Weights of a small mixture-of-experts language model, trained from scratch on English Wikipedia.
Size: 12 layers, width 128, vocabulary 4096, 30.6M parameters.
Below are experts of layer 9 (counted from 0) of a mixture-of-experts language model. Rows are named router (the router's row for the expert), gate (a neuron's input weights, with its number), up (a neuron's input weights, with its number) and show model dimensions 0-127. Each number is 128 + 24 x the weight over its row's rms, rounded and kept within 0 to 255. Numbers have three digits each.
After each expert's rows: "gets" lists some tokens that make up at least twice as much of what it gets as of all text. This comes from a sample of Wikipedia text that the model never trained on. Tokens count by the router's weight.

# expert 22
router:167133164163116133119084129152127151066093100135097119122145146081142091083134128136094123121114144129166114107139154147114136130140136081124141130092130104119145118133131137174166102136137173118149122124144149122107141134080166134200131144140177122123135116132124107115095113110160138139132065136115129101185156166149126138117109137136131120109111155126157153135119148163135173106129
gate0:190105197130098110112161113121112117164153123131170130118174134131117137141134124113153125136134084159158113169138127089151145170109126116099124094169143150150106181138135092120094142152118160119133163113084129132097129140100149144100104135121135072137169149101112163114078131131098150153134123130177131142144131137118145106124121169105118156101123160150130128142113099117135114131126
up0:074153100152130116131114148116143129100107100145093095171087104099121119111111140141122131109099128121127110109079127152103127110107135146156124134125138077104134073116113128134159132079120115114122110159177140068114160129161123109121163110124135145165071124159130120127124135104171084078155154076107146125158104157130141136141130105112154115112138160108127135130116158167113140150124
gate1:135124142136072082118169101136088098105139082158115122147138088164113085110128142145131122129110101097121089114109145107156149130085121167149096095157147116120131142136092135166115136081088094139106153094120101118129151126077128112124143135120121123142125106108111135132135128156136088114148098084140143150154089180182150127146106124167118116167145168131111131118122158113140121134126
up1:111123121130164173125090157135144175147120174106152132093113177090146157154124152100133115117155131141152185139135096167109115145153133099094154177101110137143143118120145115094162124173150151100154107155146159120128119120177141156114123114150134134124140155142116118111110133083117159143112137172117120104117181091087117126142148133089142140085106106118142113124134094155110142144132
gets: "\n", "| ", " ", "1 ", "2 ", "3 "

# expert 168
router:156122161144152162094089167127147130087085126138147139118157121086121152147129151133134122111155164142139109098106129138151096142128138116091179146108128120108122081079133121153161133133111173126118124130163155091140138140131129140168165103154139063136074154145107127106108106126136141103104118093121124130175146151149123164183114128124160118110139155107143116137131137131153149152081
gate0:088117159088117147090173174133117140142152146120104118127143124132148132133109172135089099138159109118116133138126145169159148150120137096156147145108128083141121117120109113158123135108125151155100135147117127108092169122108136110130170118120100148151090140177165134172088118112143147124074168103099154119129140152133128174147157113115145092124105079091185121140131141153138100115130
up0:177126088172133115170109078141140136122109116143147121106106145123108093104125115128153105128115123140142103109129122126082095137154129154100128110141106157130142126146117157125133104151155115091170093101158157145155099152122142150151101155142175108129179105094098099088140128111134116115164066148144102098158126105143158117106104165162129144117143175140103127106113096126135165143104
gate1:118143141126095164109122154138094143111128125106102059117095124131136134154078166126149117140095146085096127121138129103117132118168138124119113142153138120149134064146130095151155109102102148141130119167121091054132063095137108143163161115132144120117115147164160142132107121165109140098161123109157152134145096150120109162093157138100133151151122116138138093138130116126087128124130
up1:125164151124095144108130168132080123104140132102109081131084100160133142166094162127143137152074156073094130140135111103139140124151134106092112136140141136136126100135130106141128136075095128144109143170135086084136070085147098141145140105108114121106117132161162146127118130165124154103160145130158150139126084150100090134078140109099117137151128113146129121140139122105091130117141
gets: "a ", "201", "Ch", "200", "an ", "Sy"

# expert 102
router:131090114132148140121135145139137137076094121131150116122132186150117122150089113144119096089117109136142079115110129167121137164115176092075149159119097112167158131118101173151133121142133116129135127109145134100103147132120160165179159116135161090148131118137106106118075089108155113138148118075124104117172159182119149124133150143135154132115148134124114086105125103134142148133112
gate0:137153126125142143143134083116140131152162117135120088115176158134136123142142117136149103131102137129137081091128090179134130162136123100108151114105092122055176121068136111124122130108188129138106140128172134150122108134114135167159157135127148098131129129175142066125141168150125108145130105137134129159153135129134154127126092121194128137126133155119134102136135087128149159148145
up0:122117127133124125110107183141110134088091139142143157123101084110106119107117151142103156113145130131121161143120169084132117078132123148133101137132142121201095137168134141151142122141081145112154116129074125071101145147135117095095107118129127154126127128094120176122113092111133171105120152089114142096119142130130101138136157134064138113120136099130123164111118145132109073114107
gate1:154109144134139128124171090117121162127091153132153127157149149155119096112128127112087117165157067117116135063118130099117144147128141120132106139116121127144165119121131140126166081140187116163135144146119123115127095148152131092117157106152135073101138153125147167111126112112128166136083157111122124117140115120128105080121111163147131136104174107136108131115115111073086172153146
up1:134139123121115118149180081104125125125104168109141145176131111162130112116127095099116122169129075132108140080107093090113163136109150126115080128132135146129136141127142143128130110155157092168102157127099108116130094136175123076133134108126113085113148136110147175128124098118105147165106141120155121153113079142109107084104126137153132165137147091139095146139149117098086154131156
gets: "| ", "9 ", "8 ", "7 ", "4 ", "; "

# expert 161
router:133124149151150155105102134148129181068096122149151093081126146099120122100104106144137128106098140118147110137118172136146093090134128110135182141130122090164143088134139118149129118131130185142135113125164130106125161114127153145191141127125142145123087172142095121112135137119149102091114123122094101107166142148164118150147151131126129121115168148098154084096135100115155152162118
gate0:140112167130140212080147181148166157108139110144121142166130096123142118119117115130128134153120150112092169133120158112108088106154183127146145095139136130131106144135140139160143128133116171143116139157121157146110158106139148136134114090113101135123096139126120152118151117131160178126121147099143179160125131137107160146164123143081159112137086120140171087112128149146116109109102
up0:120141117139109066187118097108122089124099164129098113114131163114097136166170151116153098102123125128145096125108061143137166130071085135121108119108128158111137111121119132097143122106151067121128137108121097124140112145111094099127153151148148137127123118146123106138117131148123090098148089132102108086120107131131092118112094111147103141109146116149102182135137131110143165147172
gate1:121139154145118133162145101094147121154140142126131090122158157132168121108129113082152117129142094148125111126103140130073092114136106084087103090118155122085127087121128143149135156103153124130113137111142114139147154108179146101179146155097136138118134154120137160150140059145108130136125132102120124130119131106170124084150141176165128147086173148148111105147114147140134132147077
up1:127150136147106139163157094115117132148150156082136112126173147125176149088135096082174148138157104153114133139128131129090128097133095102110111099149163104118128099119145143148117171128168110133111133124154115136149140121170140103164131147098125151115140154128159163164162061154103139120117132114148126159098119110165111096141132162131099145099141126137094093139117168122136109144079
gets: "ev", "Par", "em", "0 ", "place ", "Cl"

# expert 0
router:123107126157175177101142152176124143104101116130123141097146168101129116078082140128130094098153136118143071129107143169171125139133144117131126114107122124133137125106115127179145137140170131119155106127162142112111147137131156129181141111123169109131122122149116077129111091100140151120112113085127085107155171135147152147135148152114196134123101174126172123146117132127116139118131
gate0:119145111125162147096104191121119078122116153162115122141140125144116113104092157143102101139119131145133077112123117119128155177168134140179116110130130140082147123138112095149130107144134156116136136113143117101137134131130172102146132128157113119112110125145150071132148103116127177074122181072111127125130166146120109175121100104144165112138100113152168119123084135137171132129139
up0:117152100107154161111089200124107090129130145167098136162138117155131122099104160133103105145118117133128082123138138116130151179171136155192106084118139136092127112151127100127113110161122154139117130115158115130160149111128158127150123130137107122108132122154159110153150117124129170059137158089125130150112165133122135148120129102133194125140100106150169128133095124118154136116143
gate1:176134131102084121050145122162163149127102124088105136162150163123102125149123128143143099165137148139142113121157120132169130127112098129134145110184127116143125125144100158112119110130174108155139112096127127082123154179122133089132186190121148126134151129165153149140098136133143114133105139158132151098139143111122126130153169146141130162123090116146118135110164141125163102156144
up1:133147116090098126076139123146166107124102157086090141171137142129150143135141119096154143175130145136142116134152120117154154114127096140144111097165145156143119159146105153117103152133166086157113122101124091085126118170150130094122172167099124142104157119164159155156124148125131109158114130164151121129109106083105095114116157141126129163138082109155098144137170151111143107126160
gets: " ", "| ", "MF ", "DF ", "Republican ", ") "

# expert 56
router:134116136163105137120113139164135163119102083159138117129130139096067105112105138128079133111127110133152111106133156140125079142143176101127151103091129093131172112085124137146126092132168113149169084135128136107119139150104144151154124118132118159171094144118111101100101123116127140112078135095125112124166148145134124119121146141182144132083121184122161085108128139117134143149094
gate0:135136160178129127135138082147140092104119076147113133156147111105105110112118120128145111067117107139061107130139113112149104153157144113141156138176118077194124137081125097127116138075142140166132082126114134109117136139175150158141151108150160105154125069125110123109141137167149153102158130131121136118135115139134107110128143108107112136101121115154129127128116149090105101118125
up0:120084127099148150129124149112124160112138154119156105085130155131158115109132130140111115172142142149189148107121187154137148132115128117101151118096112166080139095166137161142142100183103124077109168098150139092130125119091089146138121141134129130118127191152133112141110117091127118125113094082117126130150132114132162152152138155133142098127152116106126132096131097169169148133121
gate1:142114156166149149097103140139144153105088109135141118092156123121151097100108147167122105123143145157120120131106166132127114151141142102091149164109087103155152101122095148185125096133167132132103098088133159135099151110101133131162142101113171133145097156126094082133113115138161147128109086097135143142150157167144121152112168167153130110118167169117177138124135106126143142124112
up1:137116098141090129114124128127137125095113152118102155170110145164120177122115144114128119179089141136071157160169093106114142130097138132169082114172102127073118158121117098096139135116116132113117148108130097155106142094114146142122128140112139101134170138106150135119129148149098169125144129181151092141141103098117144102144119120129105104160132160113087112182097132132146156132166
gets: "dis", "ug", "he ", "d", "gr", "ud"

# expert 174
router:154123159162123174111122132143166185106130106115136124100113154104084104109108119151117127103171161127160113125110134131129144124152138129145150146143107096159138128105137139176146085130114182117143143146161129105085148143131143140171137087136166079119137120097112117120092085072122148093093102128106149126167127163144159124122141189145142139126129134119134105100129132156136128166122
gate0:143125128174140162123143167154136138120088116112097137092107153097103074116087140138139119148135106109161131099093152149173118167124113129116157154128089084159111106127133120150131131126141146130181101085137142140113163131091147179171148139149182127125100134130134136083116119083163142122105107102142114120147164136121148148138150126099139096093135168109149102124114134143158142155121
up0:116098142171136127141151153147122084095122138127164087111121100114192091119131106128147164140144161102151094148120099122170108100107157153137107119103153126099098105113098127107130094122129129110084146177153135106125117120115117162106135143125129118114152161124118113088159121161154122115134149126152072130114156088100151099126124105170162162172135122144085126136156146120124175132143
gate1:137147133124132148076096131109143135150071145129158123153130166155075149126131106089061166083064179135124140153123128135168139136127138099131103114120124119098154135146115158096120090140103172125091153108114132128115122115143108151101112152157118096112140154102140137150106117123125110119102138128153108107121101165135168115122130147139111144129106144159111091090140156158101153161146
up1:141130114128134170115089116140163164130132085119139113132136161151109104134122099136113130122125156130146118124124132140158147142149110132102140122097133103120126137077148149128113166138099153128104137157106159102102114103165120153102137139145146079147143113098129139105131140084128147105064085126092134142147158169154128216100170149134185109138112125131127076115122107164143106142114
gets: ".", "0 ", "3 ", "5", "5 ", "2"

# expert 189
router:167109136146128160092141140129158112121087127177130102108139162131131112103125145152117114119151133155144123113129122131174129118186159122106110128109108117130150126118091169172134109164136164100148090092192132102084129135112159124167144107203121083137117126126116113087120105119137148102071105109127111099150118109142122156128157154139128134134142136136127136117113121156171166154123
gate0:162111147127139132129162132107122122125095149088082104114094128141136090139113116073123132142134176092131135155122125166143133139172177118119137067167148138159181099099117131135105155143142118131156129123156171146125141130126151121114145125162148097097074137119135132151108132131097120120136179115142129136139113142094121191098148118133120158131082131131141098123079141136120128150081
up0:127113145119116107148146111088118120140104160084068107129090138149141082138133096086150161151112167094122137152131115129122153116157196117124126074143147165128157106127145107109109169128130092141142143118138148159115140128131131126117137097155129084097107144112144140145118114142070095114126143137154147124117093146087109198090121109141143155149111125151118118137088158133152138124117
gate1:132146110134159123123076124158148120098100115169123110113140125096088131122107160153123087084129129099128094099112158177131096118130111110098183149140077111103118099139110131132159139109163134106132156140153141104123104122128130154153099117147156117180105173147142079139089122127116140108119142084099155118171133144122172174135114110170148120121124167119136120141097145123157138137117
up1:118111129129113136108170150156129119155123162055153143134128171166120137158149117130135141185154094157148163122178119108094153132125120137119086122157164110102175142111133096110105093140125154129137123129152102106142153143077123130144110096128124123148149107107144153129153141095088116169123101134166101136164140117122106107130058133130116127136145108141108134150157106086128144124164
gets: "\n\n", "\n", "==", "|", ";", "== "

# expert 176
router:173122133178121173086110129141149185097120115118124104114135159118088111096125113156126119095136147147164108104095114186147125128151137109139126132118135087138145119095117148144150122155141163102156117125166139116101126159153129133158146127167136104147140155094081127101072096093118146105103123083104135138161140147139157145142115143135161131118132131138144080082150129149143134169111
gate0:116152130162121128059115133132144174138113114140191089113107106113142144123147114096126127102103159117123100108128140154129131103145116123146109143139126099120137119144119117174115121071150135159144142102116137097155118139125123172140155132134151082128137170144123128094116159107103143075071167100122158142139139147202131118103099169130133136142140151112139109143146178158135111138145
up0:119091110112150115169122145144142088113121115132087172121152139099147112139092140149126119134160080151138144171130138091131108151122144137105169138103121146153152122093124133106141135182104125100127106144150133137099156138117142088140120094108126174132102085135096101146162088155127103175185106158102098086135127106098090146150148087113126118104116135121149161106095124130124137115098
gate1:146168124187124182184147135148098166169150114161137144120109108124129137127158116139119133156173139125122150120157092146180158107141112139139128106157139104098166141129129138135094129142141176063138091107095125143112146141134117137120134150116130094097139141093130129104082144137113118109125077161152172126117129150188156112128106138112153134137119111125119144175141100115136121143133
up1:101130140074129070102111115107137097085118080086139139138121153113159112123092099135135134116107126134128108142102164106052105128094165146121144172119121141141058129152149130103137132122125097183120166153116110118123134114136147093114138132111126150146114103152104121148165127121122130161125135141116098148126131141050104131122111118160102137125168143127128097121126158099136145112135
gets: ".", "5", "3", "1", "2", "6"

# expert 123
router:175105128137126154126151128133119156129130116113138102116124116100134102132086123154109069118183152119166112122096162148146092130154176121124139163131104136156155130091106158154160120130116123109124129102168124139085160144130139186186126106163143103142132146140088121119095095111143108102133109108106127142175149149139117132121122133155177137126117131127151078124093171123107173134142
gate0:150062126143110109122128111116139127103156131128139145108119092136157106097144120142079096124141148122129059135095136112135096168085158157149170133138100116095156107171122106166111141113125117114139120120139098115081126118150144153119150150173138171103155094112106135111103097095186133109092109150143103151152120122113095110109094116117139136106105111136150108140109162138163104112123
up0:154088120124097076123155099089117097119156141110130142145097092133114119124150112115096136144139141128120082160120130097112110145094148175155131122143145146103144116172157091134109148127120079097126128141137096137108128102147128126086120152133124166079159085094112166129133075114176101128138137148145115163126116125101087096088094109109115146131101102141112095148144162136124111117154
gate1:169071151126151164126115132185113145134116134103158124138178121126147080102106151120160120143138127133143091126115083132102170118114124076109127132142094118140150113093075181153060142149111122135131140156135138158137121130100118120125111119112135111106152139151109137151089141127146116106136096148105097090151165139175108162133154111126172150128136130164131140112125119119128087131101
up1:153098123096123132125136122167094125160148159085132120152151101140152114134141133099172110165126137122139087140114098113122162108125111069142130131157109149131128140110094165131064154139096103134115146157108111161161095087126086126106082109096112134091155144119124148162124138135139087131163115159135096114114132103134091155106116088117165168149103107161123131119147148105108096128130
gets: "| ", "% ", "2", "^{", "/ ", "2 "

# expert 64
router:141116121125160136079108177123151147102096131205176115124163138097140130131118151141098115098155135177121105109123169138181096127149171105134129143141106125149151082117086147186127108152154140141164114114150130093089148142119156130163133123121150133131080169142102084118120105103150141108122130134106138119151159142136161117151147137129142112130123146127165120123109117152144137152108
gate0:146143124158089145090108137137135088094127114139128131157166107089110155136139099130096092135125085130140158096142133140129127126105151098144127103133151100141110141153099115122134124116133090142121126138169111125128157130133142106136118113105165087180083068096087115101141077178115124117149154096131117150117106089108107109169142096118091145120111125140169150133098120137063125117129
up0:116122138094166106146103097109111157153121136108134119097083148175170108123114153111163150106113169102119088175105128132131137134142101134108136157117125158123146117111170135127137147125137158117124146093075145122129085121138111158128117118153094167093151175158160136144109180077114120129134107163133131109135177161134130131081147146130143095132142140117096097113119125128186134114112
gate1:152128141150118130120103150163132159152115096179150111121149164141090064143114138128146096136154155126160100122093134139136099106182115123131142143113126143139153076136105134161105122116114117080158114103165169125126161136097139124128170151100116085162148092151121109111131121097107147146130109110132092085172150129131133149136145141146132073089153174110136105127147143155146139137142
up1:123153167169148097093103099149114143134149109162148097132136139154089151102108118122165145163101161113097131078137140156092132112155093122097128154103125106123109097147107087152112159115135156137162116121149092100155131155112107148086112131140111124136095115120159162148129140163149139152122127140075153165099152103090114118087122150115104139134108125091119140159117158144129158084097
gets: "= ", "\"", ": ", "- ", "by ", "P"

# expert 157
router:159082152133131164127087138149127128145112115158149115126149153105137128096091149139142111101150123133158125097118157127137109136131135125115130156084072113121147100133125154169141123153118114089144099111170163110075117113099133174170159092175158101154117125130108112079112105119149141092076130123108143092148126139160124156144135152157146116118145161106115142117101119154176132164126
gate0:120109146129114127120113122147132136130106139103128129124146150115137108199163081184128150139136129119149121124123227140172115131139122164089063140166123156108126127120145155134135131117130122132129147148043127137071112133149137119148120109106131124099123114126063151151127142161143164143132142123130122177131140121160131118101106110163131119134109166144120130131115122130102120126130
up0:129125157139117114139111121130134125144108137089107134133116156140139117198169092168131153144136136117121126143141224117149114127101128168095059141155111150121112149134150145119119119127111114148111141146084110130075096122121124116128111105119132125110140102117072157157130151164133145138130158139124109175109112104132110106094100145167139135142097166142103142147143147131113107090170
gate1:125146111160139132097153118115141126128156141109112127113102183076134136146106121175125134126075107144129139152117149109114168141151096145150130164121154114110114127117124109186131130120125136140120112138136176137128124127134111104137173125126148097115170132093115146063102157137113140156078065136124145153126122084164167156144095142121145127140157132102111124113098148117170131137065
up1:127129099172141126101158113117147112134155133105088117121110173078146150139118107170134142137076120155117141163130135103097162134162079159156120166117152126112114139124140116177133129125121122150135115135150150146101106120125108092131183124134124095105163118085093159076114164138105131142087075138126144159115117086145150137125090138106133131145143136101119143127121147102165122131075
gets: "\n\n", "\n", "==", ". ", "The ", "== "

# expert 1
router:136134123117155138118113173142133140086113107124155135073144116127101100129124174142098117143159148148154102122143149155139118148143151116113160130122093119147161121129114135188121100172115159122152104124147152092131152129064119139173124144150167101138100137170062081130105135120159167111133139103099093109154165153151143148133148131167125109099132129104143137102139138152154152148136
gate0:117136130146096143129123196114106151108145111120155117133085136158106127137174130144131123127146180109137154145154173143179100138139111086137121115097120124178161133086139116110114117102127117095177147113134102125133121107111141102136149121111108112120103097129177114117143138168142137140099184128123130125128111116183112156071155108085153118102093114161146125137117154152148134121088
up0:090106131130103120142120184125099141138145118108145157126094140172105143154176120130122127136136168097134153155163165139150126137126108103147130117107135141145130144094138089115112119104117108130184166095118114127138116090119098122129125129097093110098098104144150124133139148179145128162103187144105139132105132100187114121081152105088149122088090111167111140152128162125156125100113
gate1:130142152126199138101115169123136130092132110147143147099098112116121143132150127142136148132160118172129069113147069097149117127098107116148128098105071126168138108143083134080124108143087144130107143131135142127126081128129171097110163121083129113172127137141089141124162133125147096155138112136099139138132121090132112108131095131102140082140150105077151132131133134167139144130132
up1:116136125128195125107118163125139127108139107121134170090087105123128129147152133136140147127172113176148073132153072107147118127100102102154132095112076137149121130144093123077131115153078131140100151131120139142132087124105160095106155121082118125160143123144093156130152145146141105169142124147080117149124128091134099117132099110096136090132157109081135137124145145152148134109133
gets: "| ", "(", "- ", "\n", "in ", "In "

# expert 75
router:192105138138136148099108165132140140119071107170131121106125162082122106133119131145085110114142113169150135132130177149147086170164127096135134149135129128146199120137097123174161102145154120083138104128151139135115142131131145140178116136127143119132113159129121115123105100130171134119116129103107124095149160155158146135135128133146144130111162157122149125109112088187126135174122
gate0:186131162183121139144110120145108130136148132082135110111116123146127119122097111126122075123112159116112136151118145138085126137130123125110120106159166125136084161120155121179157114121152155113137101182128149119156131184088121112148152129147169138118076146122161131156113120119117126134181096156190073139121107089171115118115146145113126133131113138127119135136146084108127125120101
up0:180142137153106126155113110127101106143152133086130115134115123133131123146114088107113076134101119132094157167132138134097145153141111131144109090162167145134092172139153103171127102112124113134112111197128116127175121159105119122125130152107139143109120131120175147152139145123109103137168113145187102130105108093157102111114129139091117152140107133153113147161170081094109118095103
gate1:132112142121099128133087173104162114118141129164109144118124177096119162159124166112107146094113132139130160123131194147188109136107129150108117143121125144105166134149116158112097097147113086141109147134142131160146090134092127124151109097107130139130146148149107162135168106159158118141128157144127115037114126104100130091142114115141138144150130141139140149125136157186113148103128
up1:126099114119089149146111160113139130148161105180154136130158189101114147151104121121115121094130140141137146114141203156151079133121110148108142162113113130118158121132125152135108100141099109167133124120168136129135102106100131115147099076122153140146133135138104148108149149131174128085136143136104132054118136157110142084112129106125161134128119130111157139179115137188116135117110
gets: "\n", "- ", ".", "\n  ", "R", "\""

# expert 153
router:115133156127129171091122181141146135055136099120184115120157106093111134117102135107112088116150141133119110101104133128136122164135133106126169165131135093139148115130098139159132087119128153089169118120140152118104164129121145133169118104123153109140091176145089079102106095142139144107125117131119145124159173161144140116203139130121114144088135146114113116116127122145130116158130
gate0:166167156132136163142111164118105137088152125123134146146112140185115113159130134121107118147124125150145126092092095122163106082116190129138163137134133064133108127143099112167155136125070150132112126142123123149131137165121085114158152125110127132142145177129144133137156140162159125150121098119088125125142101098122140084136120161148143122122169087117097112165153117100160121138164
up0:104070112144119108118111088132134124143089146130126111098150135070142122086105131137150141108123130138108136146168162133116117171151089127105114102114107178139157114113159145087108107150184090098154126087135136073117109110144169151126123138152166116122118100135116125125097105106120115106139144119171126111127127149136130170114144134115115126131090166140162128089092140152093157107089
gate1:143114139164118160104129159112132167134090128130160091120125145151149141092122127110131139117130124108120121077121182159147095140136134108112114121104097121146125070104123177142138138137153130109110076112161108113149139145104130166101154131118164094145122125150110120068102112146160111118125123091107112139172132156159124165120130152141183116108137151109186095097133108162113153148103
up1:127134076143162136091123146144142097155091110133152153128114089147138159131084115074144117152123124106128107106143149142084158164098146148106150110135090131160131146178099136119140098122091131114140125120115092071136140134135187140127096170118100137154101098136096115126125140143058153162135082149168117124131137096142113152107107131139126132144105135103099153106118138140119108135117
gets: "– ", "American ", "dr", "For", "r", "m"

# expert 78
router:124114134158150141102127182131173145114097133158158090094134131121113113102118138155108092141129130147134114095098150168160115146134155072130134144124117107136179127134100147200118106173133123096115106093137147101106135172095133163154114127179138115128111172144108098091104095134132135120109143112126134118149154121145136135173124163163159128139160153122125104088094115145141127151131
gate0:083121117145122111116119136106102129101134134124154123158090164098128110160126101120134144115085104169139135156149098096133133114129160095121146138111144101129127155174141148121131098175101115124118083160151159114136107095071094112140126122117156130133154127111097103093137112120113097108123144136106167084128123180113103148148129188123164107149133109155104144172135155191143144110126
up0:111124112160152111117125134090126112100136143126141111169091145116144130152131124111137155133099116157134135158137108101135152101135161102116131119133152134109148151178152170133122096184110118120123097146153173135118091075090080111139106109130148128101162155119116110145141121098130092112143160127102160068116108185083113140116123158125167132147115096146105143162129132193141119115131
gate1:164140178095100108125137104103114087166099104148120120118077142173134119153157124089112138130090143148091127097139114139132144161127119127139117091153137162102168115133144111157135182144122149100122150119121114131124121098095113101114086103142083115127139133136179175156080138123148112123170133132124156179116156159143136142082145138095126132156179137142111115117119134140139102114119
up1:136147152151138145123097170144166141074111133119158145115131110139149173124147099179117146114160163118102118118126124097125147078154153151108101100148146111142134152111125157109133106172101146179172154153147111132075120128131148082126096132099144137102149163082128134145095128132159130162124122142116145128127116096106126095107122089137161122132100143163148126182163131150122114133164
gets: ".", "==", "===", ": ", ").", "\""

# expert 187
router:140114140173168133099103127175142172095118121134163118109124134130080101085097162148114106082109126145150107122128130144143085143143154122123164130100136120144153097132146169174140125125134176139162088114155141133136172168125133178150108117123141130136094138152131149111095096111133125106090144120108125110155142147173115146156120149157144090103157160126123107116143118151164156162107
gate0:114137145164168126151107083141115158112106123113129162099117111168113125119129137082143145142153099100130139131127118127143102161111137133171157087137127176085121164080132132114140115086129189117146116085103122124147127111116108170140097161118112153135151132104125105171119165142102116108148110151118162155126103145146100124083114082111089148122153149126164135159162101099113150118128
up0:106111097108102138153087126123123162106114128157141127096116093137100113110096122084128104151146097096103137150095149103146080133058132147135149123172144124115147119109112121146140104095088117142171162100079126125138096130157124155145112175135129140163093125086130127108125148180143140103104120126145125111129152138086092064112120125087142128123115147090146140137136142089132131118121
gate1:173133098143121115149170131119097147129155177103131084139106132155118100137126143137135080136115168142104166117127081117135112122135118140145131164122145165143165153126143133136114116122090101116146200134125126159131124170120113124122129121123113105120160127130160147166096156105135104085072070097114167136127145105143124163109125165133140088136110086141117121148121121140084140161099
up1:182103147090119136145149138140091120108154148127155078110115108144097118173119133142107102149089078114100118129125104137150062074131091115150126142156143143140162135089144144154105125097091161126107170144156124145122132158147129120129127090102129142147152142142124157123130141131146113102077099105110161154133119133111134118123149126134132133085113099133148098156112154140124123201101
gets: "k", "er", "ock", "om", "en", "am"

# expert 4
router:160120153141153124130137189143133172121105117120146097128135194111124080146129158137139124108173152132162141105116135131130124137131141107163101148118110123152190122110104120111155108137123137143166122135118159094079126115075172127178179101129134126150133139109101099096101114130146144127074099093149149131176133126134151128129138146163136094130143157118143110127139144147131170153116
gate0:115155120085138117122105177100104153138119098136177155151164158100132120122155141162164153120141119118153155099106115129140157109151103129123109183135143090106165099164131130103153162132115132123141137154120118145130108105160060111135158121124132155168128132138140109176150116149128170114152117140121149170119126150109142122092094095159112114154180133106098128137117151142119186136144
up0:126164114101126115121095126117111116121107095145146128125148164099151115170141151133148142145134106117138142109085123105126132134167116092137141159153144041112128118131147118125177104126163126135166121144131125161101115096179093119140176122132134141140103150182122101101161118119140175115097148137052142135138125131116146143141140130129128099149143136134156076135125117167125171156136
gate1:150131180114117147130150125137073212115111125134109099130116116132142109116115152102102085122158135135158103110131117134151144122161146077130122105131114083143159150136116095120121164103117137143119128118130117134094088159160154112117124191123092131133135119109055132108113139140113175129100137115124110141127132112171159131152127135151146121102143137076129127130129159118070148149100
up1:136119153119108142143162133127076211125121115120088106158103131142130091126109151113123083127156131126142110102139108111151129131146156086141093097124118095151137163137119101111128162112145114153125147111142113152095082148133158118099144199118082138118137118104056149115117121159105156150105145105134114156110105100164141114126128131119130141094128130099107131135138150113071137153123
gets: "in", "ro", "ref", "bel", "de", "pre"

# expert 122
router:104117137149134157110139123145137147120114138132134095123119166104123084134099123145128087100122135154145094093116133124139110139144137106097140157128108128179162122090114160170169124137136133132145113108180118082100160177140128148200150128134169110135113137161093073118085090107117132065126101102123152131162152158125146154152127119111152124132134149112163085109133130133140109131123
gate0:118135125165117128120108156141154126104094121161107119128172126115111119123126173123143114107174145136165128119131130146106095154175157098111157139092115096108171107146141135166157152122134172107158096139186155094094125127153121108160160136138131107144073117124115116114137122104099150138108103078121145123160168126149146142142131173162138116139134099135161131104095105164118138142072
up0:148171099136139123110099145142171094143123105102172088127145135136079106167108113127123107082111127098138138093145088147127126113162162138179120104125103123107095135144103155158114093125096103161172134121118145153123157104138153093127161145135107087148082158118171104140125133132146163140099152091126148116142170150109123108121117135169124119125108083110111148136133151145144151154102
gate1:121123131141176090140147143153091147119127137110146063131091148097147113138083153146144110112133092111127075151149118171128159109133140153146115103136129148151080127140095088133125126157094145143113094092165132123115124137124157099163108172124172116104132122159114088137115114154114146074134133119135153160136175113127086143126128093095140154151102128133149106117129145101137103085125
up1:123119106138084172122104106111161116134133122125104175144151105129132117124178095116110120136121135121128171115107145072117122132120093107120130168125127109108181125095171186129133108083139098115121149148092124113145138096121113157081145073150106134154141125083135168120125158097122095180135100161137097105120103150109158115119122159156120113125160123141096139138132118155111151156131
gets: "| ", "Re", "; ", " ", "re", "con"

# expert 169
router:126135137133122160108102179172137154117121120115177124111169130117116132118076163095110115126147125131157116099097120124136086160128114132083163139130105113131129064116127137150125119117134133067171124106130143100106144121109143142164119130156137114148080172130099132102100103132125145087130124113136136088163138145159139130187171144122123133118117163095124094090085141130130157150115
gate0:131173175136137152126147155139098137062112123099132152136109122113114147125108104122142093109122111133132108162108139106101144106114139146154161098146114082160112163133141182144099050152083095125140113094147109150152155118126137105110129150106133089103124155111111113101123119117143155126098137169132106119133120117113152104164127167123126144117126123119132130085106171086149087115167
up0:137173138128117153112117144127128139079117157112123145138090110133098165121127126111146111140120093113142123143122135098125144087095117140154128093161104083118118161113127145136081080141070082136130120106125099133152117113160102107091128162095141097092138163107128115114109115124140124103135161174153139126114103078102153118159116135105104140150101146151126117111107192131162085129167
gate1:172098155133171138093118150171139121107120090151119106086132148102123084132119140132106144099149152178161108104083158155148088139144144101086132130151115089153146113091106145146126110163098144108142145133133124116098163120086138132163152121108120101146150130121133130098124133115143145098126128128114124122146179138165139173131123185154170103118156125122160093114112123126136098179127
up1:103176159132100116128062147122129123126128123090116172154149130119190153140109147086133121127163114128096131177132130089108108138113144157141114106074144124132157168143137140132150118135132169111133134158154102104094091108119102137130105158167127166136073116176150134146141130143081156144096125116119137103101090107162141148152126142169133161109113109146123157116128117117123125119109
gets: "(", "American ", "ian ", "er ", ")", ", "